config.yaml
d_shared_expert: 64
router_score: "sigmoid"
balance_loss: 0.000672
lr_router: 0.000484
vocab_size: 16384
init: "trunc"
init_std_up: 0.0527
beta2: 0.98
decay_fraction: 0.813
Below are experts of layer 3 (counted from 0) of a mixture-of-experts language model. Rows are named router (the router's row for the expert), gate (a neuron's input weights, with its number), up (a neuron's input weights, with its number) and show model dimensions 0-191. Each number is 200 + 20 x the weight over its row's rms, rounded and kept within 0 to 999.
Before each expert's rows: a language model's description of what the expert responds to. This comes from a sample of Wikipedia text that the model never trained on.

# expert 2
Coordinates and word-internal pieces
router,209,211,150,179,199,192,190,202,186,174,218,221,216,201,221,193,186,210,192,201,164,232,168,184,203,200,189,215,205,177,210,196,204,227,177,196,220,195,211,208,196,173,183,174,201,201,179,224,201,241,171,231,229,200,238,209,164,187,239,208,193,186,172,152,179,230,218,197,173,158,212,206,197,200,202,223,206,197,213,237,230,205,214,231,198,216,211,207,208,189,222,172,176,217,194,173,205,211,233,189,232,204,181,218,213,195,190,190,191,211,175,212,228,197,192,165,193,164,196,190,211,204,214,191,228,172,202,215,183,188,194,223,185,194,198,216,204,189,165,192,184,189,199,192,210,235,190,226,188,219,208,194,192,203,194,199,150,172,203,250,183,213,219,195,225,196,167,213,227,231,217,220,189,199,178,221,217,210,165,163,164,163,219,195,205,212,183,173,208,210,180,228
gate1,225,234,177,181,209,179,202,184,195,192,182,223,213,191,183,191,169,192,188,209,166,177,172,180,217,181,228,197,180,250,188,198,184,185,207,238,187,172,206,191,207,170,211,188,203,204,173,191,214,215,201,222,211,213,199,217,196,186,211,210,176,186,208,235,149,226,202,192,201,170,176,229,158,197,227,209,185,199,213,214,222,196,191,203,169,166,216,165,209,211,193,201,187,212,218,178,204,225,208,173,199,191,198,220,231,182,193,195,193,184,187,210,204,219,234,216,188,195,195,192,199,219,199,175,220,193,199,217,225,183,229,242,235,240,191,193,191,211,184,219,235,205,227,226,205,198,197,204,200,218,209,197,207,197,221,204,182,195,189,211,205,157,184,187,202,207,214,162,187,207,211,186,221,242,184,216,199,192,181,187,201,200,251,243,213,198,238,254,163,158,194,223
up1,147,165,209,211,211,207,237,200,227,188,222,205,207,152,173,198,211,225,238,207,204,217,163,202,206,233,187,216,208,202,220,206,222,213,225,186,210,236,168,196,208,208,159,223,206,215,188,182,195,188,181,219,166,213,175,216,207,194,214,176,199,225,211,206,253,182,209,192,199,203,211,195,239,192,162,205,190,208,217,190,162,206,202,189,202,251,201,239,208,227,190,236,182,179,174,192,184,198,187,251,186,213,210,179,190,202,215,225,186,209,202,193,185,182,179,193,204,197,221,188,212,182,192,220,213,191,179,200,184,217,241,189,174,177,231,204,197,188,219,184,198,206,167,167,191,204,201,178,200,203,183,211,207,201,216,166,195,236,206,225,204,222,183,208,160,196,165,192,194,170,195,213,176,162,209,194,201,185,201,241,205,189,167,185,189,210,181,186,199,219,201,216
gate2,259,193,216,181,216,185,209,189,168,202,172,203,193,204,212,187,198,219,199,188,199,206,205,181,183,207,230,202,228,222,172,213,181,202,195,169,219,198,202,186,173,174,170,197,243,206,217,184,186,198,174,235,221,213,192,188,179,185,204,166,219,221,194,221,162,175,215,172,202,216,204,211,178,204,235,218,188,214,166,224,189,185,188,186,183,202,260,224,202,228,174,222,200,224,216,211,160,206,211,214,170,184,217,169,199,188,215,185,199,174,180,204,205,178,204,201,205,175,194,223,242,173,170,202,230,205,199,178,211,208,183,219,208,198,174,220,209,187,214,189,196,204,227,202,208,225,220,226,188,189,197,187,196,185,168,198,198,183,230,167,204,199,212,179,164,227,228,216,237,229,215,186,198,215,179,205,193,203,181,222,206,232,237,191,213,189,157,190,187,155,175,204
up2,225,198,179,201,163,191,201,210,200,206,201,196,194,194,213,237,227,200,198,200,190,205,204,201,183,193,197,205,186,209,200,201,208,233,199,189,198,210,197,192,203,206,188,256,196,181,188,179,201,206,204,225,186,216,191,206,204,187,195,213,186,195,172,212,170,152,200,225,184,205,174,188,240,199,203,174,234,159,227,236,235,252,203,214,183,248,171,185,207,198,201,195,204,207,189,193,230,209,211,206,182,188,210,211,200,206,179,200,176,186,183,203,174,227,176,211,186,174,194,247,224,221,202,244,175,170,197,197,149,197,181,212,244,193,171,188,191,237,193,198,214,209,164,208,155,205,193,195,206,193,217,200,225,168,241,189,179,207,238,198,182,224,196,231,206,192,217,170,171,170,192,188,197,228,211,204,176,205,240,181,202,213,197,214,201,215,157,227,191,197,200,210
gate3,209,195,210,212,182,209,202,177,185,225,182,228,179,211,206,216,222,199,200,232,203,209,192,214,175,200,209,198,194,163,201,182,203,193,191,207,222,177,216,185,204,185,201,201,209,192,200,199,215,181,190,207,252,199,194,214,190,176,183,191,188,206,205,214,188,199,201,167,199,198,202,172,187,186,229,215,216,198,188,202,223,190,172,217,197,201,199,177,193,200,211,193,219,182,212,164,178,224,167,156,222,215,225,195,201,234,194,206,155,225,236,198,211,187,222,207,206,227,181,229,156,190,189,234,198,257,189,170,193,239,180,232,167,195,231,205,209,204,216,154,187,212,180,173,197,258,233,185,211,158,218,168,190,169,172,239,203,164,182,197,195,223,189,209,194,230,200,167,208,219,197,210,234,187,181,214,207,197,222,196,196,239,225,220,179,181,196,192,199,202,220,193
up3,200,227,225,205,201,199,213,202,197,211,190,202,236,180,208,204,212,249,202,189,203,221,197,180,189,174,219,190,176,205,148,197,176,156,194,224,206,195,203,204,220,158,263,187,200,216,200,223,225,164,200,197,215,208,222,217,206,221,192,205,237,216,219,214,195,211,240,219,205,181,198,207,192,197,208,205,189,205,216,165,178,197,175,145,211,200,216,207,203,225,190,183,226,212,221,228,193,176,227,207,197,201,193,179,219,175,198,200,158,193,181,173,172,219,172,177,199,197,193,239,191,206,208,166,215,170,184,198,203,174,205,201,257,202,193,212,188,239,200,194,241,208,218,183,190,195,208,186,211,233,166,221,179,205,189,183,204,221,212,213,195,203,187,231,190,213,185,172,207,173,184,212,186,191,193,220,202,184,183,193,198,194,161,195,207,170,219,216,168,211,158,178
gate4,226,226,182,185,211,188,204,207,217,232,214,216,219,194,215,176,171,186,186,198,218,203,200,252,214,211,156,207,227,171,177,196,180,170,217,223,195,234,197,217,196,202,166,175,192,196,213,217,197,194,173,147,188,215,199,165,203,167,204,203,218,203,241,212,191,199,232,213,185,194,168,222,194,228,201,184,219,208,223,216,186,197,225,192,180,191,233,191,205,212,211,216,204,205,207,192,224,215,206,195,201,209,172,163,194,186,210,208,208,191,212,203,206,190,197,194,170,197,194,196,175,180,237,232,194,161,190,210,194,191,170,250,190,237,213,195,177,194,193,180,163,216,159,234,209,225,193,226,190,222,224,192,220,162,227,188,178,178,187,216,179,199,209,177,205,207,205,161,170,179,209,208,194,207,190,216,191,177,219,187,217,230,159,169,188,188,170,206,203,219,180,223
up4,209,199,175,186,220,217,184,190,199,198,180,210,184,222,199,193,189,191,210,181,192,199,202,207,186,190,184,197,208,188,177,201,245,203,210,165,173,209,216,215,193,216,192,211,190,214,228,192,186,208,157,200,192,216,237,174,179,160,202,200,216,224,214,196,194,217,219,216,194,160,186,203,199,248,235,196,183,205,235,204,175,161,213,188,203,217,175,189,197,207,204,226,207,226,203,174,207,193,173,164,210,207,157,236,193,187,245,232,201,180,203,195,197,196,225,193,238,187,180,194,181,173,267,224,170,187,169,219,206,195,178,216,183,190,191,187,228,206,213,212,177,220,171,200,174,233,231,227,214,230,198,220,194,181,220,196,165,159,148,213,213,196,197,209,186,207,189,211,195,213,204,189,192,226,203,216,223,211,209,176,170,199,200,186,194,193,158,190,218,199,176,221
gate5,210,223,196,171,174,178,202,233,182,169,204,221,211,217,207,209,245,173,185,176,177,190,203,212,234,197,169,214,228,194,204,209,219,210,190,232,202,198,193,187,200,215,183,179,180,224,187,209,207,217,189,235,212,185,246,196,240,225,207,257,214,217,208,174,160,200,231,202,191,205,201,179,193,232,194,191,216,202,175,236,222,208,167,205,173,185,184,186,168,183,236,184,187,176,208,172,162,189,220,193,202,182,244,208,211,202,227,195,157,205,211,185,220,229,203,233,186,208,202,192,184,224,235,216,193,183,193,200,155,199,189,199,203,200,180,169,198,188,239,190,187,215,179,180,208,208,198,205,183,191,200,207,213,188,194,191,196,207,198,236,163,225,212,202,200,195,193,227,211,227,219,198,192,213,167,194,199,207,175,222,161,161,207,188,205,219,179,188,177,207,191,168
up5,218,238,199,192,189,215,205,191,192,205,189,203,203,246,214,193,220,205,185,185,231,213,177,203,211,159,189,171,207,213,195,219,213,190,216,215,218,200,235,196,166,209,213,205,185,198,216,199,158,210,204,210,241,189,207,213,219,220,178,227,203,205,158,193,182,184,191,183,222,213,182,189,163,208,189,180,252,187,191,201,199,213,182,218,190,151,210,217,156,193,210,193,219,215,240,175,178,219,174,207,216,146,207,219,195,190,210,198,189,208,192,177,212,240,228,238,190,210,185,219,187,202,219,219,220,176,177,178,209,219,192,235,225,208,176,181,186,201,226,184,182,207,197,206,167,227,209,225,185,176,218,199,176,176,185,195,210,168,181,217,141,203,196,183,213,204,219,214,216,226,226,196,197,231,178,199,199,226,176,195,158,181,225,217,196,186,179,194,203,193,194,191
gate6,193,204,184,165,216,227,181,202,195,211,219,231,223,199,204,174,194,188,189,208,184,231,188,199,200,180,187,170,191,207,166,209,200,204,229,239,170,206,213,176,187,232,164,226,203,197,184,191,196,206,217,202,224,176,195,191,174,224,187,205,208,222,204,191,183,167,199,213,200,183,191,184,200,226,195,195,228,204,221,215,214,196,204,201,216,169,207,205,220,213,220,191,145,189,200,172,183,247,180,192,228,202,219,214,212,225,221,188,210,227,201,201,177,229,194,189,211,204,188,185,167,199,179,215,195,208,197,222,162,164,175,214,217,209,193,178,182,212,182,168,173,172,174,239,192,208,237,192,208,185,242,219,189,228,211,195,205,175,216,223,171,166,213,214,202,210,197,219,207,188,233,211,207,248,188,189,189,138,176,153,201,175,234,191,199,211,180,202,209,179,202,228
up6,176,201,187,214,170,195,209,190,190,168,201,179,183,215,169,236,177,183,195,186,198,207,221,226,180,195,173,171,182,181,204,197,203,206,204,177,197,187,201,209,217,148,230,195,220,230,221,203,219,222,216,189,224,188,206,210,234,163,194,197,203,234,191,173,201,187,212,198,216,235,191,162,225,217,230,204,196,218,184,194,220,183,207,223,191,201,183,180,189,152,213,237,201,209,165,219,235,185,182,200,207,217,185,221,172,211,190,176,211,176,203,204,181,180,211,223,196,198,174,217,216,219,230,211,163,234,176,212,197,209,181,208,182,198,209,181,167,185,183,216,189,215,220,205,189,201,212,165,208,231,224,177,180,199,229,236,217,199,183,213,226,188,165,201,209,210,222,221,187,206,185,162,169,235,208,238,239,221,208,219,228,179,234,209,212,190,178,173,193,184,186,185
gate7,231,221,204,194,217,210,198,214,190,204,176,204,203,218,216,205,199,183,167,164,219,211,191,189,183,224,181,189,196,192,171,195,181,188,189,202,214,198,198,192,191,148,175,208,192,184,211,186,197,228,214,176,217,254,216,206,210,214,185,182,204,224,215,239,168,227,185,156,181,221,167,228,188,205,205,219,220,220,217,213,186,233,199,170,203,181,206,200,209,200,195,228,204,232,207,183,200,218,211,176,175,188,186,172,167,160,210,191,197,191,195,182,200,218,206,196,163,205,177,251,210,194,207,175,215,228,195,173,228,202,201,212,177,218,181,169,202,241,228,235,197,206,188,208,205,210,206,207,194,204,171,204,221,188,195,221,221,163,174,227,200,227,224,159,241,215,173,187,185,216,223,200,200,184,160,197,164,164,200,179,167,215,188,196,192,175,216,189,211,199,173,216
up7,211,167,214,173,169,210,183,193,193,199,222,182,166,206,192,187,252,179,198,189,209,170,205,203,211,210,200,213,179,234,208,200,210,193,189,190,159,207,173,204,204,218,213,213,212,209,177,196,233,202,210,244,185,157,209,182,204,161,220,237,223,191,179,234,253,138,202,230,211,145,219,198,222,195,170,195,173,197,203,180,192,178,180,200,192,218,193,205,228,219,173,173,189,205,208,181,221,213,210,209,189,199,185,205,234,225,165,186,180,187,231,204,230,202,183,196,222,182,207,214,197,202,227,211,191,212,211,223,199,219,192,156,213,225,175,212,199,189,196,206,202,205,195,203,215,230,170,201,182,181,193,173,197,186,210,212,227,220,201,172,208,185,204,218,206,203,173,173,194,164,200,190,236,205,217,187,197,213,205,228,212,213,182,176,222,179,167,200,189,237,203,204
gate8,196,210,206,174,216,201,212,190,181,181,193,212,203,225,204,161,181,232,188,166,210,219,204,180,195,223,213,175,230,172,195,245,190,248,215,210,142,192,192,203,207,224,205,203,189,209,195,193,213,173,185,227,216,205,196,217,218,219,184,234,201,224,225,168,211,191,169,192,183,198,202,197,189,209,205,206,227,190,190,204,219,206,195,186,203,161,199,235,191,197,219,182,220,209,171,179,213,190,200,148,229,217,215,214,207,184,204,176,222,252,205,190,215,212,194,218,210,186,213,185,182,207,181,194,153,137,217,197,219,224,196,203,225,196,194,182,201,227,188,208,191,211,207,174,216,209,217,209,205,176,202,192,224,187,177,205,186,220,212,195,158,213,219,239,215,212,165,204,202,213,215,215,176,192,199,212,232,181,212,186,188,235,195,172,206,168,175,220,197,241,182,157
up8,221,184,175,191,210,209,171,197,211,191,234,194,220,236,206,215,177,183,226,186,205,214,196,189,223,174,213,174,212,206,190,206,191,220,189,185,168,162,173,191,197,185,209,206,211,195,200,230,203,195,191,176,183,195,264,207,241,202,195,199,160,215,215,190,179,201,192,252,204,169,201,209,189,192,194,212,207,218,206,196,201,186,203,211,215,212,190,184,187,188,185,190,210,196,221,187,206,166,219,219,238,204,186,225,194,237,204,196,186,208,230,204,178,212,206,213,171,190,215,173,197,225,206,197,207,203,214,165,195,189,168,227,191,185,174,198,212,202,181,181,224,164,190,175,216,176,224,208,172,213,243,188,244,232,209,240,166,165,217,141,200,190,198,214,215,190,204,192,211,241,186,222,211,219,211,176,219,174,204,206,193,219,152,214,173,191,189,171,214,185,218,227
gate9,218,225,206,195,232,183,191,170,197,205,229,232,215,191,253,195,172,240,193,166,150,226,175,183,171,198,196,168,187,202,190,194,169,213,171,213,204,201,232,215,215,214,194,218,183,229,233,189,186,219,243,208,199,192,205,205,197,225,223,191,210,194,167,177,165,224,210,198,200,213,187,199,213,218,186,150,214,180,198,215,239,175,218,213,200,209,219,195,226,215,188,193,200,205,201,208,203,184,210,186,203,204,208,209,202,182,171,179,228,203,193,177,193,195,221,197,206,172,173,195,196,223,183,191,221,185,225,191,226,217,154,198,165,214,216,207,192,211,204,161,168,185,214,216,200,208,226,214,183,208,213,180,215,175,198,199,182,170,201,210,176,199,224,213,210,212,230,219,234,227,220,203,211,222,161,209,197,140,208,205,189,219,216,193,189,199,167,190,208,189,152,190
up9,224,170,224,201,186,203,207,188,166,166,136,197,220,188,217,197,190,186,199,195,234,183,211,200,213,229,205,215,215,190,185,234,228,227,220,203,225,193,195,184,170,233,186,195,202,189,209,201,216,204,210,195,230,198,202,244,220,169,164,214,204,197,205,210,206,209,212,183,226,229,201,193,184,205,204,190,225,213,189,189,187,217,207,197,218,202,187,185,202,199,206,195,229,177,235,205,257,214,218,165,184,210,181,226,206,215,216,196,222,183,167,184,202,224,156,182,221,168,199,194,207,188,187,167,196,220,192,185,207,168,202,177,224,223,168,203,206,164,202,195,175,233,184,221,245,189,215,192,198,198,160,200,223,179,174,202,200,189,184,215,223,207,198,198,183,219,191,198,200,178,211,243,198,186,210,209,189,217,166,190,227,244,225,197,174,191,204,205,183,257,214,182
gate10,220,187,188,190,185,195,203,227,209,177,209,188,227,218,179,226,207,230,204,204,206,238,185,212,195,230,228,229,198,231,197,210,192,193,174,183,212,194,220,201,172,184,169,199,216,218,174,200,191,188,200,195,210,221,206,214,198,192,190,207,189,163,205,170,216,233,244,192,192,197,193,251,178,174,197,161,233,194,205,183,188,227,200,215,210,171,197,191,238,205,179,165,222,217,192,168,213,211,253,191,207,192,206,165,220,158,199,151,219,195,205,190,196,220,223,206,207,207,184,171,226,220,196,216,194,156,200,177,211,165,199,220,199,162,187,211,200,227,188,195,196,198,180,218,179,162,196,188,180,207,233,217,186,206,174,214,199,152,177,181,200,219,185,209,230,220,211,176,204,194,196,184,180,209,199,226,183,215,225,234,207,224,193,199,185,234,181,209,176,229,182,203
up10,239,192,214,208,189,212,180,223,176,217,187,188,228,235,178,181,223,217,183,207,221,215,202,222,167,216,221,185,197,214,177,202,206,185,201,199,200,199,219,217,151,208,187,205,216,215,196,182,159,224,212,213,233,200,203,203,166,214,179,195,202,165,219,185,211,195,215,185,229,213,215,241,190,176,198,164,237,204,175,202,205,210,199,201,187,147,219,193,225,204,176,189,217,228,206,182,192,193,232,161,212,191,222,168,217,188,203,175,182,206,205,189,193,223,234,203,183,186,160,171,225,208,189,202,168,176,211,207,218,179,204,237,186,176,189,206,205,224,183,220,179,170,175,239,171,167,210,212,162,182,250,229,163,226,200,220,197,168,194,198,193,202,195,205,184,200,244,175,230,219,202,198,221,225,191,206,187,210,222,200,216,217,199,187,199,197,197,208,205,218,209,208
gate11,204,236,191,211,240,211,226,208,180,223,203,225,208,213,216,213,195,203,206,190,200,190,203,215,189,192,166,201,166,175,188,163,215,203,216,204,227,200,207,214,216,160,222,217,189,240,218,180,157,172,191,219,204,194,220,193,184,142,201,188,237,200,198,179,182,193,196,205,164,215,216,201,201,185,203,214,200,217,207,210,191,191,248,200,191,196,240,178,222,164,217,200,218,217,185,227,204,207,205,215,168,193,154,204,183,221,201,227,193,184,185,183,175,207,218,181,197,221,216,226,159,201,189,185,186,156,196,207,206,201,200,214,190,196,239,206,175,198,182,213,182,175,201,198,205,232,192,204,169,204,226,215,195,212,188,208,187,170,215,246,186,203,174,185,239,193,148,200,209,220,241,234,203,220,173,191,217,178,154,197,198,179,215,195,219,184,207,190,216,197,215,185
up11,209,190,173,179,180,177,204,166,202,208,186,210,180,201,178,179,207,189,214,203,185,198,212,237,200,146,179,188,221,200,201,180,199,193,211,212,209,235,197,212,197,223,235,173,218,240,177,181,183,215,206,190,198,231,181,222,206,191,195,198,210,185,196,178,147,218,189,206,191,236,163,187,212,193,198,179,216,195,180,209,205,226,223,187,182,226,197,184,223,208,195,182,185,190,199,244,217,223,235,192,208,211,205,203,185,215,219,207,200,173,185,202,240,203,218,180,179,198,198,220,227,167,162,203,199,193,210,219,176,245,218,213,197,198,202,238,168,171,231,193,184,181,213,226,157,219,182,193,199,231,205,167,181,200,169,198,198,207,174,203,178,185,189,175,187,173,204,196,215,220,205,196,171,210,213,195,233,207,165,165,223,198,258,194,206,208,196,189,216,235,227,223
gate12,192,194,177,177,208,187,218,193,179,205,218,216,204,193,203,222,213,185,164,201,218,227,218,174,198,193,158,176,209,181,224,179,183,210,240,213,192,201,178,221,201,188,188,201,194,204,198,191,205,211,220,211,209,161,200,222,192,203,200,227,193,201,195,197,228,209,169,178,196,193,243,213,205,212,190,198,199,203,216,207,207,206,200,192,229,219,216,188,169,190,193,147,225,189,214,185,200,225,210,206,219,199,227,227,180,191,178,126,207,202,167,205,223,199,201,200,185,181,204,219,265,213,227,195,207,192,184,199,154,204,194,192,179,178,182,190,193,212,199,175,193,189,217,224,188,241,186,198,204,195,206,209,168,191,164,222,202,178,203,200,208,223,179,207,224,225,198,229,222,250,204,199,190,213,172,235,255,181,194,186,235,185,167,211,161,198,180,181,197,221,171,223
up12,183,207,209,193,169,170,168,229,205,202,188,234,206,206,208,192,207,190,195,200,192,199,181,216,186,190,179,234,179,199,175,191,183,190,187,191,211,166,176,193,203,198,211,196,198,186,215,217,192,168,174,224,200,214,196,158,179,235,225,162,199,182,243,179,140,204,210,205,167,169,217,202,194,231,208,175,187,191,160,201,224,223,215,197,190,213,204,191,191,200,205,236,198,206,191,187,198,227,191,233,229,188,214,221,187,210,202,203,184,187,189,199,223,206,225,196,210,172,209,178,244,186,229,173,207,183,203,183,211,233,184,221,193,218,154,233,203,192,209,186,231,208,239,166,208,167,210,216,203,192,216,207,206,152,241,189,219,180,218,211,192,183,206,201,190,183,174,212,222,212,216,184,207,202,214,221,184,222,256,227,217,249,191,191,226,195,183,197,207,203,197,192
gate13,221,246,186,176,170,202,214,165,173,203,199,201,192,202,193,180,201,198,201,174,211,211,211,196,172,234,197,185,214,189,198,205,212,186,181,190,233,201,205,157,148,227,176,181,190,184,207,192,171,215,201,189,233,211,180,184,199,203,237,209,185,183,246,176,198,193,206,194,224,205,155,215,197,193,214,206,211,217,210,219,201,214,211,203,181,156,225,215,191,211,221,211,164,219,220,205,187,220,187,192,209,185,192,211,185,184,195,177,216,229,210,194,175,223,223,218,179,184,185,166,180,166,180,205,174,223,172,203,204,162,192,202,212,193,191,235,193,219,221,174,181,238,210,224,222,223,250,218,201,217,216,230,215,166,180,199,208,176,204,225,201,201,224,184,209,183,208,197,220,209,229,211,220,190,198,205,194,135,171,166,175,186,210,173,190,219,208,194,192,209,224,183
up13,198,222,199,184,212,185,195,212,197,182,202,204,185,230,211,216,232,223,218,177,254,202,195,171,207,197,223,179,209,188,217,166,238,181,213,184,199,216,222,203,191,232,179,187,190,223,211,196,164,200,191,215,146,204,223,228,160,184,194,189,214,214,153,204,184,223,191,221,200,178,225,201,183,221,173,203,228,198,181,213,166,205,180,212,183,211,187,209,195,214,156,220,209,213,211,208,170,188,224,166,220,209,191,199,181,197,177,205,210,208,205,207,187,194,197,235,202,209,195,195,216,205,225,235,198,206,156,203,212,232,224,176,214,195,185,182,233,210,195,218,195,230,209,241,192,210,174,196,191,183,223,181,208,183,180,196,209,166,223,152,195,177,227,195,237,203,197,258,180,184,188,215,207,185,210,196,167,160,182,187,177,185,206,225,199,182,201,223,190,194,188,177
gate14,218,226,202,220,187,179,195,181,164,199,214,177,183,217,191,233,203,198,191,178,212,220,209,211,193,194,223,177,214,211,205,205,240,167,183,186,197,222,243,211,230,193,165,208,172,218,227,179,164,222,183,174,221,213,200,186,205,199,182,153,223,212,178,197,192,187,203,182,189,221,200,204,195,178,217,179,205,203,191,191,173,199,175,188,165,196,235,198,168,160,179,174,227,193,199,181,224,179,165,174,203,196,213,219,185,174,187,203,179,216,233,198,176,232,205,234,182,190,211,201,216,189,188,221,193,183,244,173,228,184,188,228,178,183,200,167,202,241,207,209,205,188,197,224,215,196,205,187,170,192,227,198,164,206,205,220,227,179,214,194,181,216,207,192,175,236,202,224,233,206,192,195,231,227,206,200,218,212,235,175,230,225,192,226,191,153,197,218,197,213,207,191
up14,210,211,222,226,205,197,190,185,201,237,230,198,169,213,217,164,214,199,207,203,214,187,165,200,202,232,205,213,218,199,201,163,206,216,213,247,240,192,185,185,175,189,200,223,196,168,211,201,218,207,194,183,192,208,184,200,200,219,214,167,178,221,202,238,211,201,179,181,202,211,175,175,214,218,223,212,233,193,197,208,193,217,211,200,211,203,194,199,201,189,181,207,178,197,190,211,201,214,215,198,200,180,206,219,214,168,209,198,190,234,189,182,167,196,216,189,181,214,177,230,193,190,213,181,222,185,195,182,204,192,169,204,182,232,163,165,218,219,208,222,191,185,207,183,224,212,215,226,184,218,166,177,200,174,140,218,154,202,236,179,240,216,218,201,186,224,198,213,220,219,206,198,206,190,182,254,183,253,234,228,209,213,194,216,202,220,214,228,173,163,160,191
gate15,223,229,241,200,199,164,205,214,166,212,203,236,225,213,210,195,202,160,210,182,194,220,174,195,212,226,215,162,155,210,185,220,198,177,213,219,185,230,212,182,189,221,247,198,147,197,197,189,193,174,190,207,214,202,208,193,210,204,182,186,197,204,177,201,174,218,192,203,206,209,187,206,177,224,202,196,250,199,223,172,219,192,203,169,180,183,222,186,202,212,199,219,215,226,171,195,177,226,219,200,193,192,186,189,202,176,174,243,244,207,197,201,192,196,201,191,207,218,230,176,204,178,172,195,172,182,204,211,165,191,197,230,222,173,210,202,199,212,193,214,192,190,195,208,198,207,199,207,187,151,219,197,213,236,162,211,201,181,209,204,226,206,181,221,207,219,195,154,188,203,225,216,244,220,160,214,185,185,220,176,204,196,245,217,208,195,228,210,173,191,186,177
up15,203,175,193,235,184,198,181,224,212,210,173,168,199,173,230,165,198,222,228,221,205,207,177,156,241,201,186,189,224,196,186,212,214,200,188,202,213,205,179,173,209,207,176,202,192,170,183,207,202,181,186,210,177,199,175,203,211,195,188,158,177,234,172,203,182,235,222,221,230,205,150,181,192,231,221,178,219,191,174,201,187,189,203,178,181,174,208,185,194,217,219,208,201,218,219,186,216,222,223,178,234,192,205,211,194,207,215,233,211,214,198,197,184,204,207,259,207,230,165,195,215,194,208,235,168,237,213,211,174,186,190,225,186,194,238,231,192,200,184,227,186,223,193,217,190,196,222,179,176,198,201,205,197,241,222,181,240,202,202,199,189,189,179,233,214,203,197,200,185,181,198,194,189,219,204,231,252,168,213,194,249,204,187,192,192,205,216,191,195,205,206,180
gate16,176,232,157,162,186,207,178,227,191,161,188,211,193,230,190,231,180,224,217,238,185,205,206,218,194,175,223,183,183,171,169,179,191,191,186,171,200,197,180,247,216,229,226,201,167,193,209,212,193,183,202,204,204,213,205,168,182,195,151,238,205,224,174,171,199,171,182,235,181,226,179,207,186,197,184,230,228,199,236,181,196,182,212,233,183,198,178,198,188,195,213,185,225,213,175,189,178,210,198,191,202,201,199,208,235,215,207,176,210,214,177,201,171,226,235,206,199,156,207,211,226,198,223,188,180,179,215,198,225,221,180,205,156,176,185,198,197,170,183,175,215,211,222,190,194,219,201,213,189,209,190,223,210,203,194,211,197,201,207,193,209,192,199,178,218,195,196,202,214,222,206,200,206,222,182,212,236,181,204,213,230,180,172,205,171,230,241,160,201,219,188,218
up16,234,210,185,194,186,185,176,175,175,193,193,201,208,230,201,194,216,204,193,212,177,225,204,164,205,195,192,199,199,190,165,157,178,208,166,205,216,199,207,223,232,183,206,192,173,185,231,196,202,203,209,203,198,185,191,197,191,203,180,196,206,231,198,194,199,203,174,163,219,226,185,196,186,220,222,193,220,194,198,195,177,200,199,212,172,230,213,200,173,209,191,189,209,226,202,203,212,196,198,165,195,172,225,179,213,215,231,195,204,181,169,183,188,190,202,193,225,135,212,221,226,171,205,203,181,184,206,221,232,193,165,196,180,129,194,177,175,198,216,191,187,180,205,231,173,232,220,237,183,175,179,226,234,206,188,215,213,198,218,227,221,245,204,176,181,170,213,219,231,228,207,226,199,209,181,227,221,195,184,245,223,208,186,217,209,212,198,205,161,219,185,210
gate17,223,169,209,204,180,218,208,181,187,192,220,175,183,214,174,233,211,200,174,209,197,223,208,227,181,228,178,166,191,209,183,206,183,175,170,192,228,213,223,213,210,208,217,145,202,231,205,187,209,225,186,191,229,231,213,233,198,196,230,169,162,186,185,200,227,188,166,212,207,196,181,204,181,187,197,209,233,208,242,208,216,204,162,203,217,218,227,198,182,218,206,201,181,198,225,181,213,193,193,214,184,192,220,218,253,216,164,225,212,219,210,196,229,198,179,190,186,212,218,177,172,216,180,225,212,202,159,209,222,197,182,204,213,220,189,198,212,195,212,199,205,186,204,196,199,215,181,217,159,189,196,172,211,203,198,185,237,175,191,199,212,159,183,178,202,190,199,218,214,184,207,210,180,184,196,202,215,194,198,219,153,221,258,218,217,173,162,190,195,163,177,214
up17,207,209,227,188,196,229,180,208,203,218,205,178,211,203,230,190,170,177,177,185,234,199,214,203,172,160,169,189,180,192,217,198,194,218,176,227,184,225,196,208,178,252,175,202,196,181,187,195,172,214,214,206,217,220,226,185,155,196,152,222,172,187,182,205,204,219,194,202,181,207,186,219,185,203,193,207,225,191,221,178,180,222,167,205,197,204,208,240,208,217,209,178,202,221,209,204,224,201,236,209,182,214,206,206,201,190,213,215,217,170,213,179,223,216,218,199,209,198,214,193,178,223,154,196,192,206,236,200,170,185,205,195,217,180,209,188,180,169,179,233,197,177,256,199,185,212,180,211,207,188,199,198,177,199,171,204,206,221,212,242,151,140,189,187,199,210,189,195,197,214,225,200,183,175,180,191,169,219,150,214,229,192,199,233,199,191,201,221,223,193,200,200
gate18,211,210,210,187,175,187,223,221,168,184,203,166,222,183,201,159,192,245,190,210,163,198,168,211,184,199,158,200,187,210,212,221,176,176,190,198,168,214,178,198,216,186,196,195,208,208,212,214,217,190,218,214,206,215,181,191,190,195,196,222,220,215,208,207,243,164,217,198,225,180,197,211,194,180,231,202,205,202,162,221,173,188,203,213,190,187,186,218,182,188,161,217,196,211,158,187,172,192,180,178,189,167,211,183,230,178,245,207,205,196,207,169,207,205,194,228,200,162,154,195,180,204,208,200,194,193,215,229,234,213,229,202,194,231,188,186,205,226,210,219,207,194,169,194,173,222,178,165,202,213,211,211,248,186,203,231,211,171,212,174,249,209,208,208,213,206,228,193,213,194,183,191,195,208,190,214,193,206,195,206,209,201,242,185,203,155,209,229,221,172,172,226
up18,170,187,183,228,208,184,188,175,179,211,197,192,175,192,188,238,213,194,199,161,216,185,197,177,183,208,188,216,180,194,195,209,166,202,149,221,192,223,206,198,212,197,201,196,215,223,233,196,200,163,185,195,187,151,232,193,208,227,167,179,192,179,183,175,180,186,175,222,177,192,230,202,232,216,225,214,204,194,202,188,199,172,210,187,198,207,215,188,213,221,239,210,215,216,222,197,230,182,182,201,237,226,179,202,177,198,207,224,202,200,217,204,180,173,165,211,190,211,195,209,203,217,214,225,202,191,200,177,189,157,200,206,191,217,226,223,211,187,205,227,189,253,190,169,191,208,197,268,205,215,193,227,251,192,179,188,180,204,225,166,199,199,223,215,236,211,226,196,195,182,199,214,179,203,215,221,168,181,196,217,192,206,197,201,177,203,207,151,216,191,232,207